config = dict(
    normalize_top_k=True,
    rope_fraction=1.0,
    extras=['capped logits'],
    weight_decay=0.057,
    warmup_steps=200,
    decay_fraction=0.731,
)
Below are experts of layer 2 (counted from 0) of a mixture-of-experts language model. Rows are named router (the router's row for the expert), gate (a neuron's input weights, with its number), up (a neuron's input weights, with its number) and show model dimensions 0-127. Each number is 128 + 32 x the weight over its row's rms, rounded and kept within 0 to 255. Numbers have three digits each.
Before each expert's rows: "comes after" lists some tokens at least twice as common just before its tokens as in all text. This comes from a sample of Wikipedia text that the model never trained on. Tokens count by the router's weight.

# expert 2
comes after: "1", "2", "0", "9", "8", "3"
router:083124159149104036175098119110149087156110107100166131071090118102127173148141181138122198108101105138082121129160119161133116124093090085044103122109089134182153188133181146093115113152126177140167113186065092135145149113122135096064138196157081131107158128149058117176107097186161115160095086075089083131121117127089120112110119150138106140151147129110113123117140162139128160141115
gate4:108113151105080094160131110105169138135067064142121138140142175091133163124155091114155147144122146134096138108117119110129117123074074064105180085161097129239125179177175151108111103113140190101135216142122137108126107127096160157104117167130092139120153122049142114099092170055161113145164110141120147150124173104139136107145107103141120174111101134141136094158141094075128096101049
up4:154081123173086171146099145125165151067180138103113088100135132131113137118084161130096189132053154147194093192144103080100090138139120121061091161161139109121123092099108112132152087061164175157158130102138120140121109082118136142122120098136080121163187136144099094188184152148126146138160194178123124156113076065150136120081123178118099173141144112143122144144117053152138127117090
gate5:089087094132132124078125142137161100164176070095131104185105069140109130088129095113138162124151113195107193191132121118160122132084119131109171167109151122112170136096132121156129098125144146109149138138089117119151112126113146068117144216140106101097118127185101144158171128186115093091125109124032069148127156134131061197080142176174104124092159118091099120072106119129078136097146
up5:096067128084108106127151130095170153118129135151143098165076154125167124102120120133148154164117146088115134129138099094108173139151150091154083134127112180176120156137085227139063171132122143120124134104133123109143140205136109157172121128147094168151056052097154160076166082109118146088059105079093148117110220136181150141182100144122108134126156134158149132171133125139110063145124
gate6:113118130155136093163070157089156125097150168115091138101060165120175195127149125171105110136118120153104145175124140101118162106073105130108108113174110153088089137094135085128101110124171149161194113164068092081139174082100200108209139114115080119128122112105092144074113069132138137089108079143145171068188166112081110108157114109079151132126115133076153128106157158177156130156121
up6:131146134132098138118123104118125101172107119158099083149112132115137153166138167114098132153102139140092121099075145142118060138123147096158184102104153179179108113123075057159171193105175157133163134094109130108100102146131132125109074099194097162118152158094109103186139082097081140169120138103155101113099113232140096074130173080084096078136098124115150113131210133130178112147181
gate7:083102135151147138113121113176159179159112155108186148095143137087145130114134121038108135123122137111105161191200088140124117118128156125131160145147077134181118073130177110063097137121140182190152164091136130093118085153183083075146179166187160125098150169151175110056133097106100129114062115148137101110123096121134083136091100162105137113160170103131128095092097138147073130115171
up7:131112164180190152204125100165124108115119137136125073137152120152126073116134102105149141106129114154113101096045140142136043105106089095105141151189128138158170154099141099090122142115132117108168161160128154119081171146143119137121115127114096158159062143109088101142100117090059179167102137119188144180118137103131181183083130153171128155083083141123163064080066090142142106096108
gate8:088106157117095118133108159104153111144139149165101180084127150108198110094095128107079100079125084098112130066163081095096160148112105011164163069135122180132154119184192091134191105118156145152134105096112133085143141130149126067139095115186153130123092164148193145132094098134129127095132122133124155105099143152160129181047168131137102134179113169144154110129144111106160108104110
up8:123137075136138136133151083056135151079138180084149106136136177152165119133108134117096093096152103161168150142109106072130105130136117121089105139106130160094138159120104145113108103192100100199150151115084104123113120127124144208113115126151163170091103073067130101107127107158174168203156186169126146103165081108151104124204126217082092138148116112177136077121121149122150136180097
gate9:126171165094172130124142108149099080121101187146128144105143083101163149152145121102083130111127124175089185149160188107121153117117090177047087173122100124057120175121120156112117121136136110129120117183118114139083089139098096107123111123133087146177156128083136067151101163160122147142173121109168071103135217145102154096080178092188087116202129132145181086125139119100111113106167
up9:116112154174151112166160128078178161131096160105128087174118100143085164134145142148175120092131070098092135114146174122082144076113140109138089193138094131177110095087151123119145100143093135185144149101064088078108130087120103219065098109129101127185081158076106084128084126135123097154139164149130123174197122126109090139159133137071160141153124144105151088155113133169064122122084
gate10:113137187159098143133099102114105043150152170162158194140188082118129084169102140179078119091097095161113147067096135100116109129098147126126136117084096108119088133086143116090157146194080121113099150165123121107108144165133066165172092208172116167176169124135141203146117139111120106122132101112126131107106170136140092084116137120084178105158099087144128161155113172109081108088171
up10:091104121094112054124092092162103062110154100082112143116124127110122125116136156126165129073187105181074112115111101091140091122151155119167182130128154091109064133088150087117088152153131122170104136088138196129165074151148079122158160085148196047075126113146181178109140145114109167140161112098136120113115204167086115105151119126106106121106116075121099133148153164198126120139150
gate11:118100161164099141111138055149117130137109145134148187084084163119144113113137116106158177101149143074115114096088152163119122203067112136095096159087139107183166155111078130131116140122139108059198123143106125192119073085148117176087096094146145092131124129143072133151105137115101105189134214112089078144124109182090135152160108157087138176137181137139098142131131162177153181109140
up11:179160114085139083110116147156144134056199128135110141178132069175114149093100087137161145126113153116145121137151102142136146158137106140158137105111082142122174145101132061107138106102116135159109141154082178054119214096081146112167116129171176169142143147089137164165075067160119052118171078153115093117127111100141119081129126070090124114167136099154084154089098132191132117091136
gate12:133123170130108139156140098111178137092073148131117157177130123162224190156133124129037172118129095163095106130106124150122161142123103133110121122115133128042117099129087120114094128053156174139134129121131164157150124171158152152126132129119123091153191164084131097102111079175172103169086078096107159154143119089118088095072099182126106141139089065103122165103145194115102173126100
up12:120055152114131145118118107040094151155102113146116160164129080113142091156113080108068143162115197129155089139134128120105133126134124127133140157087082110148186085132166110098091091161138136120102127151090113138119103115116149136177154027131130213146193161145123107126140092159209155140094117144140124223087153104178125129112130083099114087117068112076150124107122128147101144126103
gate13:105133190100130215113090131155178062122146081172187085103136122131090165172115182105147106106131132109078115092134106101179060142100107148132218080094094112119155102172149138114077103134156151148163154153134112088138125108150111091109109127151144117082121130147093146191180119130103103148097131117110097159116120116137057108112183101115087123117117103135145064149185159110131076178144
up13:146158096123165128052120124182155102130133152158114146125133141153186086139115126090156127070140081130092206108154090132069105114109115206137123092149120120061079203143126113153108077134082073149175084144102186136095147194129144147081132119116115119083139108191149141138110091112123133213129170124103110176182103129124123094135115153160147087125120111161138159129161095148073120118143
gate14:158101125173134080145137130131164120101171105135127165069149104135107177145143108107128096162090088144103039128152085116145113126045141078100076148176150151083106156125100106134113120162083144157124186080090094143108143136079165092065098074123117163129138063106130148200185122131064157100122134165152100156105106162097181078109168119141128122122102147155103069106119133114145114165090
up14:110119120150129066159116166168094067130088173205115113109147110179125133119180211179083088130122129134113104145097148027160197184126166107125148093088148069101184100138114094125085142120124171166153168077148126107126137111146120101133128139077149118122135111107161144095143143066132088121169123155141062111122159148113075109193122150147158108135173141137135126137164096153138105163130
gate15:124148164115087126116171110161141169149145171127142158126155124127101086117141089134104112152082167136061140145169110146084186095163102054081143169126163149180178132128117146129095159119063139159064162118130047123101095162078121134110149097115127105092164117122123112106145106140097138138134111107148165201169076173113066108102214115147151082154120097192132124152170178124136088134152
up15:116136111123105075112069144143105133160144114140095126140162135110126134068109124120148124116140124115125164122088082143050207159117159099122115087125118169076157131091149158075126103111161170107095067136145203136080122170074135132127178136072093104118122092100137105189077179203066159139136141068112179086147151134099151171099153124117112068144154130140157147125121196155133093111149
gate16:120138133145134078184123136134117158119129132133143125110071095072159174201097131143174084157126074133129076132111059124037089171123165090149168129152127138106098147141112137111111118166139163123120166141129177128060122094131170161149176143157048090179166118112075148138100154161109110116129099149077206158064115131171134129118159120182082135124148083138120157102163127140154084110144
up16:186134131149163175137131136112101120138167102111122172090118140101186076120146080136144140133118116109186097194156140152125121133134190126072136118136167125169123112098163217185126140079134061094099075132158089162122097118126099116132132088142143137118095142149162140061124150154167141189193105122119116147166130106110145094183070124090137176143100140126170035098148142110076109136167
gate17:064108115146145147119117130102109154123141144177126105145116163142135162063166149220181167117125113159121165140120168110173159133127149127176153095152124174116132086067164171103111126118159141160127127149110132109105125146104116112075168166139065120150109138123113158184124091194121086131152097051144159118095097065160180098092154078081143089144181139082129123091128095075092065086125
up17:163146146136187119111176164101202080110169112102160176113174107153128175153090124058135122143137073115100077081113066124132115186107163075114120108152089124104134136154105117109114102188122131165099107079139116180184140156153137142112121042118117145109148136109134095138114175154092100128134096151051104089084110148161092136149172176154118094113127124154142078170142087146121157179175
gate18:095117103090075107120163133111157085117188139110149173119086123124189160219127145121116150170143090115133162108144114106064076172149117133110128095173140136117155155101158158114123109170188191096113141101130153122121127164098090109181133104123218111144135158083112104175110133139128072146095148125149114184084157068167114052152143077123145145161168096078126125160133076135101147154161
up18:161044156101056103083102181096130079099175165127172111100109169076094119134131101100107124134186133190055077138146149193098143185150104127171160110136147105135128111132085102163182127117133138087124091159090120168131154108118153119158135120073119116131117096153121110069125134065147163123183177104091190166154145141128089126131102142138121144098079088129183104133082160123146111150110
gate19:155051161115107131108119136171118082127164179141163153163145119142108138080096139102129137071146099135095085139132111079140127154105133061144145179153136126175143136098178090107157101172183092143141089163142068141120139067079145141103149159121127094195119087131155110065096099149158130103082121171113120105129137124150143143152072149118183105038144071186126108126061113118142109080163
up19:173099102140063111160112102142108113152136066138101168084185093079129178145129132105086121128084177147188106149135122163122070182155183130146120134147147135128173107151171133108135102144104167124130159175109109132085096127106134112131134088182117122062169151147166179089119217106122061122108097098133179153113110078195168067092084094146127137099179130164126119110102133149151120163110
gate20:097043083110100106130109115060149141078097137103149163101109139161097118117085111151159158119181189127110073122068111148107126174122158121144198100129130102141128118143132080101074171209185137154177100146163130077105071107147159143106148171120073102181139145086127154131092159133100088127075181116168122084098137163167116106139107082166117106164142113110123103124095154169155146138100
up20:099105130105112060142184132131123109087162076075100102113087138127115137163128063136140110150130157101156167164129145110148084123126127128136129171077154119090098134109125112081124150070131141139131110071145098126178098075116062105119228115120147089115185109199141139132146110178116086123165158080131125122130149197096149134052147097091161186087141090183161136125127105152168149090100

# expert 4
comes after: "\n", " |\n", "9", ")\n", " (", " N"
router:154117156137101078075043099112142136085090103143152145119134136115068100212119134122160153170146150146054115142146148122127091134092100095154153089099139151171135113117155114134128105081160117117122151175169108105072157169154054143151205136080126128172175112130134129083125130155155154116093098088175121143128048145105129138159170123127093090082174135153141142119079172074084139113090
gate4:124114125125042154115112166129075114117102099095171143174151134082114119116162138095148118140147092160113115130150118102155083220129117109157098119120146119084167094144114165094194104107146125126171093182066138160119100172139174102176095122106123178179155116127117100108168159095054122124168134091175086121125177189118143144148188109144139111135191072197141104146107130186139127113122
up4:094088096130057128111130089179060132112094124093158082075110108147134141118150147112155041171165088125161132172138118156144067141125095125160132152145136108147096092092167109105111099183080101089177113178102126167077152150081148108124121152098102123130098058127067146119147073186096121142095150184126096111155106155106106133202139117189119176123141132109153096097133104103098159091127
gate5:161054117081147126094112118128146122075145117134117122110128187159121102099133108124166142072111143101084142092162113157093179181074105144159116117134148069145179170115176119084197132177158178115154102139092087090113134140095124108178167093124104154122088155170122146159152176135104127063131160160153126118104127140094134121160096132127136097155104149158204054099079205115150177104098
up5:086132195102137102141149119061140181123128118077132144101101167135122168147137109093163143131145104200136114131141158128128059127175108152116074137139136121122133122133126184059114100155178151158134141155149136127076181133143117116139149161131145141095122097114096111063124130184175146179132114163123120141207218141100024077143150120124162097140096144138111113152149090135114079136201
gate6:106106141148128144077159105180088157122119132126093096137154156150122091191078213171172157065122184128118125097128164086171162136141159155108130162073119110174134123109158094135132095094133068148189115176135166052138096116106120142106053164115133143120200140164085117136119133122125096141117116177132074120110194126171087110124103103113132113126158090091075130104141113107070086094132
up6:140172108108117160161131132125149069133105155131120075129145093082120109069168125130133137125191077109129147160118108204102104118116090118085125080157140119131100079145097133102191169155135157142096075066138120177088162215142103124127124120171103136094102120117168131127058141089087134140156247110104125161097129112082115121179108112126145093140156121107154152168074121080165121102141
gate7:178125139126164099175137099116203085118102138109106113139150076158098143163093163123115139171161101130122140166109074127114138130110094216162113062128094157176109133143126134145124097098106148162187139129110166177108160155128107141167156136138156087147126107068138135165153139146109122148138129167134109146134102071111089170085218200153076091127153080188103088146083144153084113063130
up7:191154175103127123128101108094143124125120146151132146107088138140100168080139172138121117166179171058125148166103074157126157083137075186056138058038112137161141101148178105166114140165149091111146196121117102105161124153094102098148135126149116143139126164088175131087154141093119110171201124168120110151128089091166103117124159138117129081124107114110128089148065163109110050106113
gate8:116140121102142142093161120140140095083110142151121099128152124183132116135137111150083118167127111128088132132141214142152130126113178142147118096163133072118109213161151102122132162017125091132126095149104135136062147127184072149132162122171123170135137127161127108110147112121074129117097106076137148115126094172150123161134147161147050107042188116149176050113122128186115175094124
up8:151097120185161144159101145103161105132151151130194146099136119117071145156091115074121141176174111169159214109129091155136084165056149103131123135138082092156182078142144066098152113171136119075136152124128144168130108087117129111197148154109120150143098139113122101117111105120188128098160111066138139111182140134110096123156157134169191162153118116082083153171190108142114118118211
gate9:171170119123058124123097162112126133099072121134141188111115177160187098171118152095172146114153151143117119089140148073091133129142093091135150125188152150107129110131139113173103125102167114091183109158148103129124091112094046147122157085092146109130090122108140053138139160130157100118112143156140219066152127104222112115154135112183127141101128119156127186144176072137160150104075
up9:109122121147114065101118157164174098109137104128148205124140136098104172206127124143119079068128146113196181097163090096142164165126110121125074138137140153103151183138165149171184109115099200112149136138119125127151154091104106054144121131058136104096188098097163177126090147111128142108120114143154157074071134132155131109160099089124128124107134161124141064163138059102162183149159
gate10:157114108154108117080145091141181121088100163126093124125064156088103088089135122080130136172141126119110134150176100128188107102077146160133126112115084159139110074138168158142164132151071099136123179117133192157082143176184112198170202133116151119144123150152094113143050110169091071057135098181132085153088115149151122057110144158142116152103119153143157093156136122113092090127141
up10:118162107059203147133135200153185137050176147164110108107136116125107119157154147078148137147131154103133141105178138105101188125172120115125130139084120141130130112167130147114136112150157120079090222112142134153187193108135104115054091104109090140148093205142072112146125093159164118112043116134126144143136148165090135075139146132193134102167150102153112122152118121130173126153153
gate11:156143110129142104074098177093122070154098150125124153146130150125158152134066152129145096157224112123081140139132063054104091073085132064165119105186122118115161137113186110178171141154080086097099110132175102146094135106142113109189164100169107128135130150164125127092171092128160120139130153100147106126151091134127107105183096150171197127132193094107166128127073124109102108154169
up11:155138110095078075131113034120058145138175139108099127177135174126125121126150107120137138156144150115171148081080078120079121123112159108142047136123110173130139123125109141103175160188049149091176114158091104132110127159133121155083121131118107100151122083121118091114129122106162089122095092091108175098172170094129129080159126061089090165192117127103156116101084152159091188165114
gate12:111108068114149135118128127095125099091150162109089087115150140147088125146148080164089108088147143173062150077144121169065165117146098130130119095121144150086097064121132093159062121177091143126149155198179124146109089089100056122181128144087129133097120145153156194075135100147120118116155141137152069069160139119126179143128117193138129065123135084115100125132104124198121168085160
up12:142160132124150107152154109132150102145155088133099182084154073126120126161154147164135155097122173113119139099124161153125136133088137128090094114214111137117155154145107114172108188131112213119146106096099173112075118113164106176119128118146107119076182100162197121147119163081145117108158160139106175110177102126097119130087174099150228184177184144120099103148103168088079156181120
gate13:175116148140119097072128148117129150124150121093146135155107043083172125106175150158117166138149076090081167139120112166113123137103237139104095078143105104121149118119124162126161129147131193064118120138091159121097133197147088154099070059151135121133128100089067148148138136150167153110081135134155139117045134204128108075153104121116102131091123124132102141116097140066109103076133
up13:133200156154123170116100074142134070130181170095141145183127117061169096138155142143114179096162112091125109144136192158112094148120159127103134105140109101126192116126140161094138127123145163082127108147158143138080138130124118079156033118126151202142142174105127141130187107106086090119127147130149103153121112212204124072139130154107140117185091079128096155098124151105084103105173
gate14:146109125117106081115184131168132092077139117086153129068128089129084134128123178162169159131138145158172131093178106153078173042087159104148111105072125167163110106096140081145107107025145077092173154124101153170069154124114167170151101111140150122094202138136143162155133138148083081109108103133126108174082118130112144128171151153111109161164175131115135110112117132158159117057137
up14:129112140168137125147096109126089091162071071059156155109112102155075089091125129096112153109092121123095099064194111118076109144117115122132141082116109105140163134124166109126129139171108133133099189132110133092178086133110132134135155150113080104090100112072155104129081235113077128075124157171120183111129142179116128121138101094133067135151140115178104088119130116242149114131119
gate15:181131160150104139092083156119102159096144122084188117157109105124131175118170139098174169184134127160097128184069170168163181128097125073131122104103083153127192183136115161144077174108136120128189128197172109140146098125128112154091123167147049073185120126121182092155145142131150080076132156095161127161124169146089162082119114122187144131146143107087134165112127129134150114119090
up15:078099166099074130124141145134064128133113143080119099160080130096166127173182103115132156097131126148104088141189112138132169167106150119097147080150106114162173151134096155194158210113194087080157110099151111110108098113091117133122172151105150100087113143143148178133103179128083130091147143150107104128084162184105099205087136113154068168157153118052146127114105128098111107073144
gate16:161135125145096076147114163182092086125121158127118143140111103129117173127115091103155110074175080124097153150166154132127099112098147175143127172140097093135101176145138147175156157104091212120165170151082133179158153145114144133161122069104119067060201137158126100165179120094117118165109156145142165104053147131107172094209135104166128096079150126107156081147129133189101151116132
up16:123148132122144084093104077122092141115066108124083149122091181142126147116121152129148140160163175073169098130128144120109159118111128092098059162187173141116119166158166142124115147110105147190110107145066110084082130081145207172087165124158093166087117095075158172157144101121133052114149160127113120138128056078121156192144127170086106094103132114100096110146121124118049117149147
gate17:148154100125183102117093089134130119077139116155123130147190149113134087108151150117210140106143079144145141104090139134162104136062130128168156107153131161127176097144138138185156134131125109072068124140163092103177141141089062146140095152094134058159163113124049111048124146109100171135128135106119162148135106192089157107087152130156098130115112066130070116118190136152129134049161
up17:119161121177149116087092128175133110090093102114159133096097133126182119143150134118191133163180148158171086118171081080170163090138121093139192132185115109085088128167167094177105144116066153104150112091153129202164131139130128119139143164168147189134150133122101157089152186148125095138130172083169130116082138099136133126096044138113133175068149157142107097167150149090059126140142
gate18:112098106141137061103131100157133222102116123149161133141190145126087121130123130119126103107127124120056129093076096140097164113120112169150105112154123111093147108181110108172124111103102101132104179142148103046092131149132170087111150087137074178158191129127107115134128122158114156106079116126209097157140099169112126083132176135156088135208211125114179141097160104070112139097151
up18:140068147173150097129214165171136137167170122072176087123137137124134114141130112089151127109140152109134130145110142153159102108109159078114089124136110119085200154126156148132158156111160172177076122192126163154124145147172208151102128178159104142086108133082100150092139168147110167117157133080150159119132059100169054078199101162140105103168112178107089138076115132133131112122148
gate19:135169138146140167097121150164154155142101163124144140142168093095104132160142113125156082175142115134127134122138131109111156216064108123164105101135112183121173125138187189141137158206098109153132138093126171069176133163110043181118147156103117137113094088138127155099107145156153074127114164130174059117130107140138153150185076135099137132202121070150161140112127192087093112106181
up19:115151165114169186142155137087145136105176091145117171072091124139123097134172156137135155126126057104122145112148217177124171127146089160172148107091168200190168162154149108170145113188098129136130119132168146136130131125132142117101145177113115146121097151157138093131095171143064148144196120085101145146131134080135132134129115150136148122159106200147117120098108121071093104083238
gate20:134120085140140125131200107119091060123104163102154149153229129140106105160110103145173130106164139110148132124118140168086163102104116144156124130147088080115148158132181103114096119121110127147126130221158114070109115201103127116071146110111157143159098106086188137135111079143126103131182098141222167148120158082087162127148096122131104107106138083041148118142175171101121113139111
up20:191113129121087100122103091113069115059136152090115038124126182054116142051138103133071074107145138119101102090119122142131146131144095166133115116126151103092188118190128114102153098110141107111109119129098096152146112101099125081170160119119114130187152167139179158120060099162160089130139129123156166089145070121143113091129061127157135134164144108100105105153183096071140108168074

# expert 5
comes after: " ", " |", "|", ";", " October", " December"
router:126110137182116134084090204022103169147125107164090160152125124097115120178124116137154186163158133118118119129122081072097110122057109158142122133115144152118119112082174124112087102115123185111126129145140111134092107151113124147111100118152140154167127085078143120105198091157126133121175118153143155063092140053114092118085140064182137187114162164185138099112128122121148202108160
gate4:072130143124117123103129169085094192108136131117128122042150151138082162117121175179130133128145202110130160099205128147123104152097141121158116110111140125117124078147137147158123067112130131133109162149149168138109157140123089138150086152146139108070146151097131149158138151169187146145128159125164140096163195155122100138050200151105111175115158123093121130099184141215081082168193
up4:154109103053086177186112124120070154143119222087147143119086111119118141147171115176094121135151116134112135105094150190137130151140177123129123088106136080124127127133155159123109177174101129123121167150159152142122136092148143137082205133120083106119132098121120164207099136103151107122087144195088137103164162085172172144146183157160148172140180154128116074185170175107155143094164
gate5:181118186182140114077097179132121143163070117136141094106140069167112095116160145090143113179140117117153103104144104112070181161093162163122110155056143088155138068135108135145185089142171153142171137158140144120072135110154160121136089114118153163105102138144104067126200179196144160132093126141099104051130104065146118110130151126125149152100202143113124075095117146156151150101130
up5:138174174153126155115148124102138117114160140157154097190138195144174169132157209138115184151169094125159148204124082150099124158149137117071096072117157135052133159151105129106103074160117153119133207166097161108107163104165161148114130166091106160169146082105122076088164150121196120084148091179125142129088094109149137106144178075135117120125140098133108162142106169114133112167150
gate6:145117182121191114159088130068098141184129195150120117068115142118146124169105136137121133115144146114174128110070113136084127134071140160106151111088101108147128115084111126137093088083123106109116098164090088049127144152137085051133114098114126121110118098123107046206215104125136115110112160142038102130153132147109083144110133142167129124070159124164099187115163115109122149159099
up6:129088108137119141150125123122121159111171148133161142094094209117097146171159139119169191086138114117119142130134179111121124144108182104103116117154151116110133182159169109072150207159055182062065125148134156124139129061091176141102119181128156133097087106102133139084080138165105114101148156113216147144142105088197117139163157136118159128113114161085167133144120165148182158164097
gate7:117067106143126125094145176101098128101087096152131078159173107155116134206119048147102126184076116134161141132122080140136162065073139102125119093083153100147129133138132131122081118189131125168205107121089103156067079132089121078123123103145164125101071087107157143137145145147156131147141141120157128146178149072090128153065090157146146072177154152110175084101098105114122156111077
up7:146125156111163105114150133166158156102162142141130168179115100142155106113152124174209152204128067127147120086137112066127135085107103094120125146146206104142061160080099100129143143103185150153109149110188109127173101149120135186135140155172157181139111088191104165149163095171162172129140098107113132141112194189108137163144101124116134116120161073164128149108087077090128117116186
gate8:153120122125094131146158141102109106158137124215112092191104092137154122168136133143117149148168096136150108083148129065105110158115156092124116133061160124137104150121118154093191118130122157112118156139126055108088065091152130119084124137128197190172099072099120106103157062106095231143100122142176119098105136149122117072131123170118088182120144135209189145112126122152125147137102
up8:160161172181155186127120132085103105140143120091162088101130138185123116126113110093084191124117086141108182135150163113112168113128125147137103090088103110121142140079041172147119179115087141078140188159152132129097085122095108133157127117102077132152090130130149151177157161135133113158143074111165149105105102140125143114141174089170067169126120187184192166163053194111124135091116
gate9:123081205120112169114123131116088156147124111169096137186095141096115153183113115074189140128117111138182103095150094137131113079088113167150100132123132145137118138136139074169111074115096172120096167153079103146141091102149148128034119131190077111156137069134165163127126124125128113129102111065117099116159103097123060177125156056121114130148176175082069106079077147158147139131144
up9:108088152138141180142145133186141164125087145159189135174134079160125129135136158083121116112167062070152080099067118182105163115136110100117137150095069127091112154154117127119126133144117067093127110168070146110115100059161085090123092129109134101137209110100152053112103167149155146106128084100168088121169153151175126077121126087087176121123166135157158087134115146059142102150126
gate10:149149138096127145108069174091164183120170181097100134149098118111132144086158092129100114068108141094128103084113203131140126104087155053149098114060093120115118116129146102161096150147154165152100086091168103137113115136156131090170105154179078197173168123178144124112105152164203116105128166080115181125101121123090122099075114120144120061104182129147156120121131111082162099180138
up10:141102162127113125146165101151112082071105108184160131139120137128215112180067129135108099148139150071137147125157173124184070199157078133090104092151151116117139119112146165176147099143112088115189077068128089107144174137100116081121140119126147044123140117130139120152163171093143203116156138117109093132118152057169161135099136108100158104096105088122143165124196142151157129095098
gate11:112132144162154134112118163127123121141135129205100187109110110133108165140141147134157119142138118065141099103150106115107122133196108154109084157117159099160158126051148120152097072088200093083147158145086114156153131107184146092094156153142132183150140118055144065125088099168108135182139064144116183086109083082085093149185134120095112129125170184139137120101211149149121165134128
up11:092123115132119176118159168136139111114113160130089136103135094095152103147120070111107105121182094112111117114160099164161078135106151139132116144186121118108156115122132090069129131126056142159143194132133195131164170114105114089098166141103166189061106145140083123129127150180123139090167104114111107180092085152134157149139096175117136191114152143149113208219214098093128160167134
gate12:145115106169127107097082180115172111125134065157166124121126111085155119130129130117142147128134131078058109073105102120084148108080140176144118101113137079114116227156121122145166125146119147158071083165138136129122143167152107144111035128114197128128147083181110117132165173141109149114100084169218177104095096115091153120175141114164124098174126179126167136126159097130192151120152
up12:075097144103145129086116135147141184151164099148188086153143191153112094063146075147110113101158162094097189090134127119170116146110092120133140189115146146160135075110143106161099147108100163139143138147133174115100087083100091072169113067110105137141178217167178114121130143150078214108158163071116136157121127136118133129116104106094160123082143165156154198100121158148133112144140
gate13:133104098159164135130135145092128126142085102141106052111112128135150062116148137150151196144169185153125120190096128101135126145099079128096153131113150087152083086090131110102137102098131136127120095096174140167179142165072105167153089095209073098136086162105140129132166123156079139177073108192095114096123144137132116138119138093139103030123118153121109075127157106208134133074146
up13:112175135127130155074173134147075094127163170128147129098131152132110065166096127082090067120118186095117148132204163143148094182115157127120138147096103134102109154131192154105082115128127097124150143140221146162161147033171097126054113168135147118130144154121163156110147143100138171096076166159117149111096200095167158115120138120123170134145140140127174179119184105134110084137107
gate14:128092112150144138115101115063128110137096197169129096079150128104115211131130108121201115166144081139131066103121155102143112137080122128159142106110093153185128075125190132138169129104166186066100117116113146137158138072067150111157138120091141154107119156049200122145093091131136156099187105121136156124123167102207125084084102127110117163151135139105108076116119177120157082112120
up14:118155122146149118093100137133119084112162093158149128184162206164161142156080107122088160134064140142138100128143136108159133141162082137111115133188145121152159135140100155103164158119091145107125106188069177132120131126173103164122174062099110099130104149198175069113179093136142176059145099172118114121186075134121065141090197141092148106114170123176145143098105171135166153153113
gate15:108129181136152086125132122118069142131108112183122147120089098167137148140138113119102196184104164089153079118139082088107152169094138063103067175107101154100168091102140119155115078182125150131092136145091161148097132159123137083142132106172117152150099123141138132119153065141136152170196180104144155117054102122106061109120154140063093100148174106089150077103113099134167190126074
up15:151144134114172106129142148108126170151151135096116181128195166108108198084157160147107185168117113090171218113143127121116149092141093146144127096098103067060130123151081112124099087142152133110152149108129070087146099141097137124058142177116070149138129093170054098158199136096124126135134121098052110142157142198167174131121105127154145118164112126156122129089100113096171126149166
gate16:081068163169114121105088189064056172119122123121112136064157100118143130092146143114130191130073132181117110174131102110117121110076161116146165194117107099072190082121107136168157158159115141106162078120181082171110078141175153143145097152164122124114101097150167094139162132088079121107127122140064108087112144127142085127182076154112117136076167152107161108141164127119134155103152
up16:094146121175125125178091162130102122121133116140128123185156074094148203108146095147150130080065186125138096133134165135183059164140100152165128097122188117150131090087150138161131090165106187176104136139086109095103149121110144101123108098120102148137128127136049137189114058155081108161140092127151136174112123154134112102070182098092143063149066152107154089096171127118088113162134
gate17:129105105090126125167126136123132103122146160149112120128097090118156141121129119138162161174165134038121144129132149108159131126092103118153107065155117159115150117140087125101063146136101198101180077110176189176115102136121172091107145114130205068179080154086129152080171089151114080108119169139124170159190091179116123079170165149105165120130185074114130100106152088116145188160123
up17:115079137128092156146165106094076091131127165104161154106116120141116125083138105160096155083169094119161126161138094085152107038076120117130090134176121175151151119106103173159116168135131108151103115122130101139126146152112128134147143117175154113119157046063120148167094132159174081165162060130072097164081104099155206161054113153061214142106148135129143143102104115123134121121140
gate18:182120168124082080092106103155116085117147068155177188107154137116115129089140098092151113141191129097101149085154103107158157099133150157129128093100111173142123153128211152112082120079146093092122110134178113146131083134146128135180139098163147170175134117103117092143143136192124142112110139125129107117108147198128094110150117094164131113089165097094134072080098019121120172052097
up18:141129125121127189149116049099180024093113159128137077132103131110143108131123144126159137108153099167066085150131135141129146101096125092152096138129123095066123056068114138144107097075071115097149166174139144121127085148118111113121106093094190109164129149140172173155084130066092065088070157181155145149124141145131175110129089102140174146125105159131128131155077168148105132084157
gate19:131125186234105155101131127150128121126121140072147177067102129156146053161175095130124125158076094117095127180107140071167113099098162139126122126147152120124098183137131125094130135132164170095144145099126125082109142128077182138158063134144143098095141085050151110156106115168102132153121161095185092133130141084127140140144154118096099148072161157196109148095130119062119188150097
up19:175204116119182190152128136135162145130125089051116108176154174121096160125162110116162186093091140126137083095104115115135122154177139153175128111149133107103181131140137166135131180151132136142185128157133118083098191097153099112149165112137153138090136112143090158181128127128141126143094129145064117182136065103163171106098177122170188128142168116128191105115200115082179091137082
gate20:134150132145112144081095107084145090170108133085155149138121184114103186089125169102148194129153145161095168102124112159128129169149094152083118145075102137109154117144167140101151139109097120156179139120096091151114110127172136106088138177139176080187134110126100059079117150093175087127144167079151194112106181114122118086177125142117114136132143162190186113048146070070164139096149
up20:137191104112162090107148116145101136092126105155100169156127151071096136177124124161114121205126121175088105140159136155078173130155155148111124059167136137142113088136079164112153145143158158131107178166115191129097141117128126135110140108160126129144159147077129136171131075085170067143095144129193158060155090117188136125086185152168125092127144169172157112115138124219136184095099